config = dict(
    d_model=160,
    d_expert=96,
    router_score='softmax',
    normalize_top_k=True,
    routed_scale=1.0,
    lr_router=0.00168,
    vocab_size=8192,
    norm='layernorm',
    norm_eps=1e-05,
    tie_embeddings=False,
    train_tokens=348500000,
)
Below are experts of layer 8 (counted from 0) of a mixture-of-experts language model. Rows are named router (the router's row for the expert), gate (a neuron's input weights, with its number), up (a neuron's input weights, with its number), down (a neuron's output weights, with its number) and show model dimensions 0-159. Each number is 500 + 50 x the weight over its row's rms, rounded and kept within 0 to 999. Numbers have three digits each.
Before each expert's rows: "comes after" lists some tokens at least twice as common just before its tokens as in all text. This comes from a sample of Wikipedia text that the model never trained on. Tokens count by the router's weight.

# expert 12
comes after: " ", "1", "–", "2", "3", " +"
router:504490471446506408478463432504540387487430540523618528565561535502551496430551623560449519465452433507476479570530527460469479514520507550515530482600496471550438442531424480490454487448522496506415633493469486464466528452545467595520479492492515482449505576422575521442457575499474505588469582456492450477580516576516465461493580447479420536502425415593430467481505515487480458496490561496557481456478421531563537559535529587505406508463570435559569485450500571508464456442435436
gate3:463487632495475515574525497426524429455482425471464531454534577512445515367469517512434451354485452506603456620544551473546472532466451532496415491579528536595482485516468529465509514513430433475478490443614540511572594486490461581486598435443502518468509537531577593553464523462457510478530401482530471524511501467611495453610525518550528495477484565463573489458479542493469540496498507499487460502542496497501485391487521503528463513445487505447576461423451575553543471469492411
up3:475506421518513481481517453472491501552463526475425521488539535550509568494495429399585467543492509557470566515481440504564526485406535487518598466556500480561604525502466425541522537518437439553393494518506547461446499423525412548381451471479470521514447439435539544437521455467452606558391394474517496441493557526442622554384504516489487428463557544475537470453441508519528521537550525583527535582477526547480552516486498553543558517493433554567411487556473535475480469440406425
down3:557467597465571478480497494456464535533456543547565568568544424542515563519465581479535513564544581470536525438515540491491455524526423536502539638447489558569441440543537476553496584497430520418403495429492495503409554515428536445476416437510491545531456539532482477442514510408423505532520559568466449532497573470441576529432591464473493608363437486509468463499440524535505560487465532477532484429426514443426488535475518543450519577426579474431508419514492460516507519574497486
gate4:442433515474454521527412446463605424504536504476509463432592454535567469583467612514407492398483432497591547503469473510556475484558472496526477572496501532455498407497500535439538492522434484528464525485567519532414424475536524451451516519480528509425483488612453611531353523523488484549571613519443443522527457541546495473598480490525477518512521416538440528551530450493523505555452417554519579480447480480444577502438478468540536559529531592507542470506486601522560484427432511
up4:573486486498477498408490494459465512479511577494477443522457486530517552489545453447486474497525463526459484481546499486444547514516507502487519506541508474531505545581576577588508545582496501387621449545576498531556436433496502449441494473516502529484589501468435499422525423473535496453441459535442548574471513523525433491548536497523601467519560572469546392486430550439523497536551522557596408530552575462548480484579487479543626347541389530487441515516532492429577373568479486
down4:581517454443518465531542495507421538589471489533362566456536439495407520564405500531526449442489503557543488467528531433530598473595490478553534541508549483513588500528548489524518492479558494492455528522447514511487548484421498450489477495440500498532441498530489523447501536465568553507575536493545503535456442466529533444460550535612570560498483516535459469566545491445586544505406527500464482489512408427450572506486577452503572384530551549477362390498349401471452500501544513
gate5:398477395472469498507558482458536533511451487521385539515493478547424433498521541470527503534506575483507456636484520453540528466612429530524486526474517531470539498571428519377419516555540562486485425461486443488493505417504560506508521418500469459447521528484430461383426577560494514455535535412463378500485538444534452461494495487516442515363617429538538526529475578504487455501514475538428539596510467459558489455484485517437541493495586401525486569506530522572484529553442474
up5:547478624502522555538520472525503437511522580453517559411409473546488512488461541570507620521446587472557499486524481570440450501539530469352477478532577456594523527513473522519452606416503575471585451520487473449531475511460584377486550486565467525481471462478485570571504439467545463587445569461490465473512494544510497487473497549458558454573406490546517509464552387473517514432524530516474485517498512502521520431474384417536501576465553496554560471463424505522406573446533470
down5:470566376513490541483519588512433447477456501485548477477571540439412471487557545424455494487456538548473464532484529553445601544360459432420533469459458558526592404492513458479479535610497459525525477466449482543511532507503502496418458428340472449538401505534442516548551526568589472596500555593554524518541560453523497476551507512563402496540529481523513534531440560507554502432500549534418505512479402533533513594522474495485461472506501471511547546513530491453433439530527583
gate6:485510446456560567535380502505530470456499582492433502585484504573572409469500467404497448523535460558413533456401484476559460534500584526528437463552495538541503444511616496466472493511451551596523479538488506543577421463482469542427532469489520476516444445566507492433599541533514469420566561515466562532520524444443426536548461456617393508551504507448566475568556484543462415504410506467484494484546533547553452337485470496429484496511470419531546524505498521512444480480417499
up6:504533529567488567500522493500461491535434499519481477463426456470491473511370434615535560500488504578487434491518486482446565561374483464565493506472484510557464459456501611536589520595469444497432403532559493470489461499459582537425459488505488425575521526530485513471515569536543501446467544616537491511529551514484392438431493466497454488539439476463567485517566534498476559477504431522594454534477466630456504563556434469436550461408431579468530559567531375511498475486547543
down6:399536607494553484536578499537460537570479460526455480534519491489463576455513471431471486530517586446460485507469588528492495485599533457545448386513523462446550485438542457388466569512454479530541485494538522501452424499559549453552487573476518441577473545518428532469490499533565422457484398481541431472464465497582438479452483566533419517559452545521492542495516519477512387522475541477567425580499454521497573483517484484489460551621494458480468412548470445454681583513528545
gate7:527518446446423527492483525474589405443470572483600500570525408556424420521556478541544482442511469431388444442447507415450415534420588583509544529512582445440481498496562519476427450494462586485540555498530520473509498501492515484470603546510489477390617539464486517461455447513568522547532429455505426421449496531526446540483619517522552492485468543460479400465444517429613547497460509516542537414488534484554525448466578417545504550505521510558526461524497510450521469477502521
up7:493540534501500501610478487547462564470494536478386487474548588450449556451389574550473545454475510554538586524472535524548523414539461636461395516541469582416468495492521563552470465454515485561536518575437499503480589375501457419650416451582470516426455528505527454559482488469447540529529467438522509451541433495532547461490415459539575521529412481559484470481572499491482375462567462458490462496533460480552485536433450482436484504459459498543475506497499508498527444520501432
down7:488462504428482494548502528444466427454413454538567525482541470493559471532428544429522459547496454522550504497490534507449564618505563536540558472535462479447420520469472448478450488470541509417473476482502524472461499452501480516527544534391525527424627427561431541615589461542504420584378536391581390548458485503451517517442507487506520588548503456479525539496525620508435566557475522548525514485431501501416462451450486475513459607479576571582458467507571537488493526562490522
gate8:467457528462450496538472564515460480559392494402430589467465454468379531490514528535398530486553539439526577589486500494477539530483535510468516509468485538599449523531530515533476437555525531506389525575535503491527513486595522489445492519446557449443513490577557589503512571603509588497433493481560582470518463550488425529521514402489452476518472493563435516442457608552489509513515425457423525646448501484506443459522526508380552507488497531552464379496535507479557443584473502
up8:527567593472451487557443448592562517509527495463485495426449489465497517604510480436514548599483532524528427466532526512534471448526457471525588461500480547449626447569487497496478477491445597468558514447472513516585573487510468510593479463448592510462575465635501436512501479557497512539414546487411587474537565521462557448532484535493467451438561585441505472498473540440523581455459506509643437451485466545486451542517412419525466491552538375564477524538535472507466581474513514
down8:471546566446468512416569512511498560482395534525500550520481519460478426504619529527427526422540472494581522527437473535411509444538537497571487480521521476475518441422467377531511456474576469516379563432354596486511484484452467513449520562441420526488515578449477520483541468502482568481477457588556521530520443528569507483501461551576512435532574488578526495512589523523540502535535594500500413513450500532411521471503481506547470486522459543431404557485551583421561407547456483
gate9:459482576494523537557410538507423468486536535537484583536585526429566496375517494414439477455536576518539531542549529454564567431589556564552495472468455484525493547563603586495472481468506479574474469579526482442529437504480506447470553458532508503523411533529462370462494510484469484583523447547526485499461479385542531449534515576493477581472524465591561442492543548419519517543478476499440418496489514492491505462555452462444399390491441485458499575540447489547501645482528460
up9:555473424528589413635560509473541505513444520446428491461540533534478508556497463569503524485469482481594512496450627500529552479505497443461511436447532398509551574590510514438546428431396499484470495545476474466524583565542502500501502558466599540463452473497518408450570506472487546508534527517557396503451481448482540404520535542540537604426560450494513421544505503416497603536453465547513553507465509528571516495460464527546472443500498460492464389407489484446464495525629442
down9:436471475488501520487461602502474484437574480539493478484412574430584502546446580526594539504552542425479477493460460511472396568472405568477465544606449463542423496530522520525527450467499520553585490465560414499432494502458509582515477502561439506507530477528479474476482551500521604466390394573584520519518491496484453502523447573506479467486475493510543427516495514454473514552432347505553476476515533532602489458502443476553575579575515518567535584491553428495518447413445401
gate10:500453445543461483493517527469520494599578562474503541608557500401556482484551448473534573484429515538475566543410479434495509561568529526483455559452483566515517432454504482433456493489455480545525567535518471541428420401470414426527556507446471508482583516442628530454507571538450520533529497510452543501516514514589544548565542529467448446446468456377429485523456364609568530512538505551569547591518481473447486488549490512426493493550474556537473454387510533519444550558483465
up10:481467466525481519544574580509435540456488458413383475535450495534554480514519490426495608527524485474474500580531492502493556488583582527595529562472509511491522591547462452590481470575483538439415483477385435462520477497404590601501519498545413457623531517479468542528438521505454406418558446462478571541463484548515457502471540513492599500491548462494428490477520560542499541512543557481484474487483400462625477565408503459564450461573469392444504502499545528547503452502530496
down10:469433466488497511516609411513408464632547500548504424446480500391574523496504509479544526567471497576469614513487538506549446537442429418571497523553528510512444526562541434584478467542496554439480531538547515462468479406459490493506506466502516409501565443546579540519543523636520465482496491540478406449529448513503450588508451462349476468524428481544447507431419524496596478526429522479493544465451516563413535504500499496486512565494580560566466453520506467540499412488520573
gate11:494518569566415482483577352516593396455466482546498471549542508492469539525449572501440516459451453586391527501393411453579504452510429483514597565544511562546472458574528588537505586511480490402518464520436533509501452495466405421538536474533504507518550409494529446477458537484473480544564551528561508517485499419541507469533525534560484487392536499482478505469540524504414540620633491541592491494453440503505441409480564516462501490523517553558440514500459548476513501510465516
up11:480460383504505528574570454543506575560501453506529471414531484524516541535458523528463450468552495508472514479389509506558382420449494416516426463563494603465547529534496577582489595627546474450473479534552492549415509499456475403624498463482447446537588396462525489476485515492538555447527552522436490498547510455524516515585488485445427488471444515493516437484424447526484496476556580483520514540473415468523539473551443526511565500576452528514586527403514531448484435492460372
down11:414563543486456508424531398506478530354544518515461537455483570584414466528483433559568436502580472504514483544491604553475485431546412502466491452447405477503508516522497514431516528509516513522521481563451536482505459479567535487471528532550564404487495526444467555446456475558517489385539459478466512473435559492498568419536541564546560570449509547482570582454582419576509522507525530586518449521495507506455469530523506462372568511470507588405503507421513443580427514429551549
gate12:516513487462488540510487529476480489558437486524591490514544401425536452443376441529458481476410564567482484491529563565485562382502473502466463568461581564373507464556534595532461443422498508573476507469489468455494538501498402489571416497577488547492512551451501544495558453561593447518539514425501481469430511482537432497581482509522504485485498511529587515549474500488447498566490498529397459562563529487542623503527566537511486461563465369501500484623533489461429515523406438
up12:509497526418557522504485484504513494466524474544532442473470468477494481463520516419606495453452473433545457495533560517561521509507557535480449462461470508531625540478434538589500557521562406527487403482496559476497411507632452440525508410448554545556461491456537479399462562514588490478529510578466520500527379486601516559559474500449495465410445500528586544425506592505479492599439514525419430441565387570456518505435521595501571460526482446510525479555531471509543412546480496
down12:518439523417465520554591443505545503539543445441527421500454482475501418453532451489432615437443554434487393531515464538458527474473479473467504524533477450516506386514573539512453470534424552511460490487471531504482513545525563529520447565505428519376517453447594494466578616510493452532632529512477493461582560506533457471423479489498615500504481583487583529496527529561564435632401475441531465489512458463514613523490525458468539530389479515506456461501488564564460512507482523
gate13:533453400490514556514478506454517450442493453501469413545446515489481518569528502498437452553438470545556481414521472587481424540474487483482517410538568507522422508476543479597477582431484498458437587499511526558477531556546549556407496519476529479494563571541505591464420377585488509457475582430424521561472461500494431482500523565538440539426563501490448529405483463506500463549508490546561496624518537512501583554411625553477571465471468498544455497552468434471550548447478611
up13:441427446526441496416483518473508555489513494354471565526528538447556505509504544525388502472554495512598518535516479544428502556445487550446525498590430397465460438654466567450457406494423445553493417512467503506593490571588509507470451554516532523497580515467519567463498469458494422537393512436498446616531436444526488527512580506503493584481505493523488578550436519533494462552463499525518470604459537485468514539471505580417455528517469536521449516442463437434566549484463476
down13:390548527435507509509523523550523551496567475555445472478518460548523479485521507415574567459635467529428476518458596462413588527400495455502517535517367485479447516442534474508521426451522496458537444457480501478532486502526421535440497426412582564473437620410481511488522492565599492571511476446551420636526502489567441588517572514497509503590513428447474470555498510508471471530478531528448510421547437549489525456526500452451457482510538458556532474427470504584482552463501577
gate14:552529432552464469519496485553566571410467502544542515509570481452593529459543473524477538502531526458487411514405436462388398575461491532450497540551615535417536456398501502530499499537521485587717513508461529529516580612494487527532489437401557453506523474500519513479513539535504512533587447435431487489479511439464489579508528582517482455458486456555459505470456452526482467520465366537464489527468484487524456482464507554453523503572538465558460491444555547520440460528450589
up14:463542439402507503462567592428480522575501596485488588552437473531499440492462613448505466566525498491474434491478485486609448415474513546467493529466434475532427533553471544437499579401561530473542538457450492458590494524481536479395455462509582445579607556520505543487484500417449460425458542501548475499484499428494470483515505469471509543470500500450559468504502467519596601531466425476529441606572488557569517466535451519486416595477395524531539573544552564452507549520451455
down14:460519439561539547571571522433447492503571559449454494472475444491378457463413490572524556437507470526550401517559420479542504489526484447486565592588534494556411517559491495582434520460438439416482559477469530557507517490521552568588512555490436458501449506423536437478538482555447409395494588493533499537499512526452425538487445551483426527521595490513520408499527430453500491514482526458575491511529524503523476513418546483490522423503568465504446461632530485617579467540535553
gate15:458593430406365583506532464415514541587487541556462542494546492481573472470554515595523529574460497475436477445466481507426468565487530514467507508528443495432530515526472525613427477444556490503589505486470450579506454461563545544467535442423503535478442565492564467459537481530460408516443483537526429509471391541507464401447547603485549495508474532432546505470474521502479505570508517518463612489477526486495449542494593445425485563416573553513506414446374464589498497489505484
up15:589579510455529444539416480450434561482551598466589471503441524487431628395456444542497550518479471542548514483568537481495511501481597561404460533473519445486608442538475522380461550492522492488483494449527425468514462583448611517520463519630452543525504507549485502428388528545517480543580482470520562554533499523437460514455406463465534527546473481475482527539457538552621515501527507515494548461517530415450573517546524478520511458529523491389501394488463504424546517522512537
down15:475460527551429503477455400568420537577568484557477528484456547490522479495440566483473466416539516543513527313498474575391581537521501542440506476451476442505490496471520431523455515488523524494475520466504556456535534440470483570496448440461446439539525528497541568405514617494522474437513503452402436539467535386575434505506555533535537589525529510494486469459508459529467598429547496474540409522551555578489582497475437526536505561619544424493532523535506504611507466457562476
gate16:511405406519503510513639496459514525528446517488557471555542437507529508484453508489447536476548505549559479512541479455477505503522584447508638567541466520514529528453489420594488502515622536516525534462534572479422498501476601472527505494414526493513538597562588495525548572525413500539520482451466429412559549571527501557554512450448505469446432538548561528419470447475515501487456538475483484508481428440566465475512533458542497431428468449457565491551485488330462512444365450
up16:575593569489606504587508460536416508478481492586475495477448461504516468477605555529550501555493534441524565426445514482570532496427518519427466495378513485504505489502476514499523506441512501454491468523566543574490411489520443511478506512520518492515446409511490450466496485505440461404554512500582611515504493639555522446539475552435465461482507513505566425580551504578458495416516505493633448416476528555458469462462474486543451565442539594478553498501405468563439466604608497
down16:483560558548531424445407606501436542597494644488447529604517564483499468431441567462440467470387464498456500505421534530481487507515498540541483487572484469573506467433525564541482569392527511560523485544519418497541423547533477520511439606436413553496517553517417532498437534443476504473523580573507516431574442484528495487475397460512493497470508481441514547471567531507529522438580485474543508486461531435448458507415565533462561518465617504502511570502550537453401482441506475
gate17:553525603443517454475491464523507488521521544483579335394524445463510529498527573462544592586457567496399519470515443440520475474568510516418506527537513475423494549597565507500482506489485529571447511579450509477499509534441587554471527465409524490525561495509507476460590364624509535599539425509564483526549515558443573458551517485539467457540516524510454547583543393406461439531517591488504500466412479495523542426500514445489471440441529499498497469535540538531571495496478466
up17:549528468600595567473366554470448567454471491487464626512450505510476475465522395485450505491535409515540512470499565519493548460445518569510536575524557558529470444503464371594448522466555553464531542522611506464486510504528500515544453532505554450516523447578401550441422514432560485460466534429486492535446566473440449518503418496540463547456443480454616417506428586466471540490435412517483526526584398513558528490478482542494582502501503484478532529575502442531430473495528547
down17:524508551398485509618335593426482518487535456537510609566494463557507509523520534431458524482507543483447483453508566558563533555556539480413470525511445478560516491404519529454476548472602485390460624496497586494485522478449485514528526476520499544543492547492523404507566489418540433538451519550553474483531480415544541463423431446585439515454535426520593518471491512520497568447475470531435458457491512394514409536569454451579507433511573563491480473527501515514494463564512465
gate18:465460459505446534559474514655525504484476491450452510454524538525556346482525521416500531522428456531492419491485493484443568475554604488593476471541531550512537426439525439529540450469574448531508493510548525539502450434526494509493495487559480608421513470450453451511512452578439442566518512377572469484504571601619485533469539453517529532555472574521449588539470385584410543441436499461502500536520501497533438523485451513571463524541411450495485492502541523492579441431508469
up18:504518507495553521468508512457460577504527444579500490597506510411342563459479535464512457411519516526523587520413523527550451445478496483503431420490544394486480611485475538490509456504544491470470395568323501461460493459530536615466541577491552442431485500485603524468407519512522489428474500525489494474473500440467566493559536512478523555496506531568537508505438518499533555587516465475487491479409462528566536524439546488521553475375508556581520509502453591613505556474523524
down18:473515550486455493481443421514496581619452515434537563519530419590540473506579503558454568553435547423428540468421548480479510465532495477466549456545484626559456431588529476476570409467492624456429488516553508448512546456496505470481487606470528568562549483489509454528484510414558407555515507459526440504446442514511581478468495525532417479525567471524413460527484456410530529602445545416495470491495521489552450562446543504434489548506593537450444450549520487496531420541426536
gate19:460556602386476538498444543472504527455480552432498484518549479463369522466435568537527608470475485535454552442440540465542458480523502645523466559559508496469408483420513521502561519538546517503522601535414442490434418507497561562514531492456545584515519475426521516499401535469505565580449431519447630479529535410489526550463498502461524505455469510483513501435536470540594422546485555509471417500561538508442571553452516493407404502480523455537607493486458495566541461495508502
up19:568412492486470469552530512517471517409491447505558467513530542532455403495538510392448496448481437408575470452545437485507455502508611436549467524485548549443441485570508517474548474518516600499517539541464466490529453511462626471565488514489527538526409434525495528434568466435565450547491480524434456557549490496543586588435428480479491453472495496525477496487497464433420647426588499456424543425491565556489548505569571526510489571564506530512549391497425498445576554463574489
down19:479500448534472402577523473494528447509530511596535590426561575505443610534478467544556476514539572520413636535505543543463418503529516498483556459536511558514567362563521457522428504450516438432525526577462436521484504527477478520506488531460413506480434502457568433542449546511464495516534529506432544495496493542460418452495496428432455633507503440439499531503537577470587387498496580481497552477453530415477577519509492476516447373437476496478481504539541592521576499498466450
gate20:532574526465499496528559534547502517523503499502468554495570469592481550503460437498375558586452356476511467479477427475499516494456528533456471476561513498491456513553503422556441471502564622475539454554491470476504432588610505463490475424485465470545565546458454496479612469411450522539463474574527552561451461510442611497453490570555462429536428482476483509453569588386480547598451478446519480507476529511554483500441499565556501444508510529479503510346458485472498583486512410
up20:436449521511523479530488535596456531509472450449529553549456514529486484454459470474466575587449515576629533461490488489482490545601569535510548552555454589521506525387524557416540438463523494553507498571518471516498450550457475522436455473470481468412390533489537415506584478531530546527449554448424480388505471504600427625523568491490468452500572505511518467491485554466489576467520488416574439510527535556362539399581503459505494511506469453487472565488598543465444519435462488
down20:530472443413453488455497551481539634420556525415495492513523419496556380506516507459535501562523452469441493413508552489424507479476526454513554538528459502532492450490535507584497486662485461513529474530547412473490463525613513479528461490511483484418467476590460437463537485567481493400436524514476515503497504502526541463669522482480538521471414483551488498393546439488619423606497532550577566541509527474468457538552456499489466516468493565469433564485515527509486501393581542
gate21:491564470513391503556554461493502523477415543572609574474552465582393504529502422459476490567535469428573485500519441454544414490529469470474572484533510525516569486498450611506505535519558583539521545439550422592439506611541549501549493419547535493534460559528556494490493548531382507404459527513535495492523529507443536468457572542559505520495531461485447534503526539472543549472488476512406473401525489502546372522516544518366442516471518509467519543435466421528529493552472369
up21:407500490591534474544546501547503532461572430506394500552460558422450548495529470437574490472473472564520429387469451473437498405500588541649442498406513526526543457501489431497502521467487519504483570636457514466469520534477570492452480546439461527524552550429393507535509515538457611421583476480516487552443497556509554527548438515569557602538416601443449527531502531395563490478514458506474485542434465476546471504472497425576473494478525457512520526464495476501486576543483552
down21:551519513494526503547481418443442416503529553530481597470523514504513451465506405508440501612343549495579471459498508523417407455577500474515522609417449489494567471486472566503489387495506614575490623463556562509508524561437555519504449454548448502492462502479478424579530513536494594487564537442536481522470484535435530456493515490396497562561475542571400469499532534549533510542489482482414515442598502411556450471434532519480498506575467491471484518565518438547503451510446465
gate22:518536495527442514458434492521508433532553531527521493476491417386580486484477545433452548519606524492511469422500585488520548511550517588453525460443560544556495488342509503428591468503495477561531486434437386374449593514630525492422432459488501535509464511499506486485499521512475526481493499473503508491425557495555517456528457541444507469630521491394561528596548479479487537470515509531580488469484524496425496492438586513429555545486578511492578496543503374529441508574549486
up22:486508545537488507505475526553413485535493406586558528388506526518611474483444515388493479493445475564406589538524459535474470538497522529478511533459446488507474477457483535491528535495510427540470514456562620466582566542503526453509421502573469508505471495463371496478524498485538420588494442510526578459429485422468497429572432552510490446482465546535573427565533492465551515560564484533548465469503410524398510518476565613392474545415600509539557445548407446463468459509480491
down22:502494487521494440423527499493448512423510532551508464441472548503416504441577499558455427488512563617570472553573517528466506496458491460530481554423556427525498547433548552481472590521425413602516505476496431651493515581508381451466523526475534500496476563462544568504548552505507431512530611484527575477446528547514482460419545542491502502487509446521476408500482486526514457528584496527420489464540504555444520480479555603532494383466557429457531457394499601449481406471439470
gate23:516492444451459461548464480548534444422565553521574473521497490453479463513493489471439524520512574562495440456477522555522470534490454505516562487503568422539505422400578393505514547491526484481542505477534568607425551598546462535509521482439504430577530495511598577473355490495612614533457496485474374487502523530508495405541480544564421437561529477444454510560585506477486588483513324563512495452494555522499467563495502578466477498463491513420516510474517497425532508522527470
up23:488536538523430434485540512567408543527442500504480531422609535398502539523560532555515555493579554560454504479424513499555415488460516478524452425453444529519566563388487470514525540509522524506484406494528510391526492414515508548448517434554510504581543497410576477554493560551527471455486430549575547425601442496574584443455453468505523503442534421490473465445534583456464502474564485533523492509523595412459475555550513480485589518479526507481506414389529503455537588453589542
down23:521424417429518489519535483464505501545613548498511492521510489426484478444370495526493474487534603456462519456595519590405517497507543510468602471488565555506503520419445482490550608448396545499464540482417464535520516516500528483491399541434575516412523480459483472537474484546445550524530427411446539551569517497444491549484508528492438509539504528544532554426526491553561399488456390579575439609586463458532556536512527504498395496388520460515470539537483477549461487527504575
gate24:568509439464481523505492531554530490490438478487560570511640467478456489438556489521601607432433520520505479515547499558495506448525433391482520435478600459414473503515566454497477493515533542384457481458559529508464450547495439395462441486499458616520459484620535396520474456483483537405473547517616402539491568526507416492578481538550467616467501475493485483478563496507505449472462497471614441533524431438491555500567499574459488535490498494522451505408494509473440515544526542
up24:526403500427493396541461438502443453456578419508490474512453489484553504523463444567381392480461403535501513546527480466510500439542520568467564458558428582496481497572534465566576475546472535518490537511527393567518477509552539514441505512527508476572500520491548507501586455589427472584429454497526542520461477597550521556559579326555533478602582391497554513513497458506458523512504467515428511517467525526405467516530485526523410470491529473491563458586499448536432476473511493
down24:413588522505600545434444478421521466598454501570449421532528468535458475586473487532415546467593512532456540518517520517526536501466555457492515529504524475485510596516571468586561528628474513482528482538535516429511417530549428560544459507461469524389441495509525488520577425559516589599488497508503491374494505369598455498465566515510550534443463464454491524537542463507421452434509508449559494483481528484382449535494486513430538519590534523438493412500446513468457496460414520
gate25:455539561418495406466451506394531421568564457511539497486608633464428575483544493491456464463503419510535497467563470470450523529507573535522455496458428547534466472488573511463535509601457550532578593440470540492595555518461518529502460485538562506552558521543565456476475436510484466499461553457543461541501524549378501490374547411476456560456461504478457585425504504573429508547480478486476495504474568484419497481473490483471462543587427544504492595470481469572480489503361450
up25:484613487464414506416554474480535584565540421537493520574480492548489552493521505463632509492510497532507513401465530473443550561612506536540530586457497596580403452494479540452548502464516476566501531453481526437468555514553483502585486520546529560435473527443635408486488445526532504488541512424586545502448485486476550521470445474453476449465557500470523552448504355425489435515563447387411469446512458439511506443508506512403515571455497503509513509472540392471486460493521447
down25:492510468456556492431451510470504471494518468490517466466451578565497579513524449450564455428464516459511441621412536479436475480457531501377551403518503551512452516482590569579532481574538522528515544481478541454398482531557532486589554521515555548431632514523478481633432501541548446494578439557395462511437396455553429469515485459529455490523475494515523479472527455504451508531501421507577428578432554545543456441519494555442486557461491404524499481530461503530535588431557554
gate26:411494441490440450454537445474489505463505598431587529459549453471483606413497445483470430412494588553545492379518439508505435510483474564482463485526552574448479540462460575469567600455456557615399595456516483527474491531542554577510534495488524493496534488558535514518539392531523495499553467533555514467522555555553465462529510489540443545389450434486536415501608592513505482534540509470458525511603467459463512558485521489434606409542527489555561533490488510463471424560497500
up26:547392556484410533423371553460621505553538548428570429487515473517486565458503431571507583428478450516447575475613645432431506480537508520527496509429448592470481497524512510521493519492494415525404468485478560476486470480490596578490488519519498481501469517540524559518511556559547544403503533449462565523509505486475500527488381553575392527529528644458484509508486558507465507522447544509508431463527527474474513477485571468595502471443482430472518491493515486519475377485486480
down26:551452483473402484542582559529417329550472510529559408482535523521529595488453522461507478388500537398569502601461466468523474540472528385570519504496524485554548563460540455480455503524467515574507462533517466429497578483501542463478539529396480394507486523490502527415551420603480481480527532515492472531419502426557541515495423544552527466506453633510553513561502435531441517478456567479531462450534602490471498516549554502483472422516406522576555525474526509503563430498535522
gate27:440420456468511467463531436585612473470495381406466642522464542456453475492515510534562472458488460403463534487494526540483569509477486556475564371491495510519470509535543454489523521472470553481513521506461473548515441454538378531518472514516480442477542548496541501480578507495478487482509585549511539600528486457554469334479508550550502426549517517463520526460415546496458496507455488461417540520532440576603585469589535414462501512554605561497514565498444615521561454523472493
up27:453522518548429521491528399521569508554460398363538610480495504544406430442527505477480516495489559518582482511548465520388477496516514551469566345495476557407463446541573463493523507465603543540569585469495451452471436485568473448459462484503412598531545494505543532555564488502490520418524514452454580532586559460458468510416441491474507463535482497553539443510510543510464536511503508424483501585524454591454510525480529543477527451529564401537529526557454493504460507476387434
down27:435411472458518559424521552550518525507521459473464585524509453457516525579487600523555493529480564429438525482456513478484552524468525554489425489469493483523409527469490649435464611519472528429471440477471557526482500577436513567547526533569546484495543541532504502464427500488446481389465517496497533411482460473480480457407508537558531507451570509582464473482413402488485555496470410535556544569431426532484483485541393486415570474528414443490498493512519583590496572627547553
gate28:552402474525490526448488480500537534606441477417530600508651495515517440440439547507484503544454523455538432547463474417476509587429495438377496516552465566526507473502475483482527461607535447522464538529509494463468597460413492482535489437553579513441503465427579539496494534496540522554323472519440517482490504459466531485514426463527461599510442608556556525472539478491485576433485484578447486561459571467576477446515527497507460468543466556484389476505470525442516496504453432
up28:552467504495478455440423455521570526509484448624621535569513535522395540542498521434561535456457517506523520410550463532477448434529531476488509493585449445473546532469471475567502451528517538508635433495434553467488547549524488513529562529469550478544491453499500439406455448461489469500477541528396557526472589470465554498552603435578448455462413533424624513498431408482429548448476474553492488505427489454423487513581445530495552494538598482444464482544467499476561584449436520
down28:547540544470518438487488422544601548541651479506395509450478543531422443446495362508552498475488459468390444537470522454472559489525423493510464446521433494490471402385564496530567473407502556610501535519592447512604513505566420468456520487489454542490556490545479522526515465544471540556479448470559502577492488534492432558557470518523507530453455502516547431464558479417534498497546557497458500544501517577527509523429454500407507446538529509507491417563501551632517492503460594
gate29:532479555528429517521517495565512455494482449539480398535588442510503464535557476448408383593497494478563548462543442507474463553442518514542602455493531478493444486523626533554478381502534539536490473516493506534444482448536479621453534468472501533396576483516562487472410569477460485510506526491525419461526509536445447501564475556471489521508483457527492503524412432639561462591449580455526458566497490481402583506485436534555544463443552431459488442488568515406494399491504566
up29:451515409530499471454421575425420493536485539547474496424490481485440453531455574484470497541460491472462500439492554485510509506495515464502442540469356456530462485468563411494472589464414567624534512462462514503468493523541589570613519638497478508527524528582510476663524532443502508456529517565471508485494530515505488526560531437447503495438580456476529446559481404444469472442484420472530522425522473495506484575509497479453652473540537561561552483424574489516487490577444536
down29:430441571430474641528477542493494516434433453557440428485491543468523513580497452456405454439456485564477499509555497489629510533562481505531473472441457537459532545459463434567575558596532454533472473416449515441461518489514570477468499452576511495463541529542507501559459641499573384514450462494504460567561475402445413497517509502508438516501566454504521526496567494537571524552448469397534474605520493492414567484470501508551558471473450575530408497584491496459435521550527493
gate30:408547548458406502602395501566565562490573519459528567545590552552537599473523563483465533467407554429451492547523475481537465529483532427448499523571496481651464547521489409516519536420560472529487502598519438542438477474438467487592481530526414602446506544434491487485418527438386512456495466488529410562466523437531439463502468495566544579506468520599435462502520506523491538499509487518441514455470489473610428467518441521563523499490501567527493552435479468526447540473505492
up30:435569412535487468531539549409561455478513431503505527533433560482613460568493417477484509547495440564564471452486472535530573545513520454469528567524455381474540450523493364500545595477444461510501490531397488479442463441482569520551464511456554462393528527475625537505449551466462464550540472458454502451525452558580555508515461537508468529562392500561566451502466428438489466526508663440416473471490460441485504487496493561531425496471425466512499581502473485486496554520518577
down30:555540458541632391510489517590562497517480527481444538418420454506392472548534487467544551479481534609490500522489539509441558502505431462544519555477477465443519560482440444471546473551553431509558598566481523502425566593537531509514628578450435433501531527484565442470475492493520425550535483469462484528445513464409550598442459486391458531492512445488481509523422399538405515552403465502475428474490505427488510426565534520531412566466491498540483524589516510509502535559484532
gate31:428513506442537415596515547516480543503458547412501592427425428540429515465510409470486548588521444503385594464543541396518538417571510469491434495510515535512483546457543518542459523452614554544506416559491587457568477454588479463477467553457488479462453535526455565561574529547525484508624455484625512511457492563417542543447504506499444538578434504518543509503497552495513477573512542502456516437480451442498533514536528486474470527433487394471553476506564509455485416464437569
up31:520562469501434510545501466487465472517527558563379554477447565492516539460479520597441495435441378476513604481492442542542530451516524427556538477445448549531516558507607500436522504541508607489530504529519414500549573497503450430477561532586485560479478505505513532543489519500549413470508500517412592381564507482475529402475508560507537554496480538588477474497480465481527578399476407497521503372552554488467404455517585461519546450531484458552394465484566487490487576457549556
down31:495494498476615565475529453483518493422493576487549482489456519507529495550440453536466482504612505550531531485476480438529456473464532471554498466562485602456462486475413538384550586505487584497570504557562490467458595494487385537490526409590491568577468512464475496457490555505480509566523443539430514463436471543426540460583464566431475452363451505480515507570521447552462556423419498540573484467527477545449446404477498560532529514515453467500581389492644514487540494448489509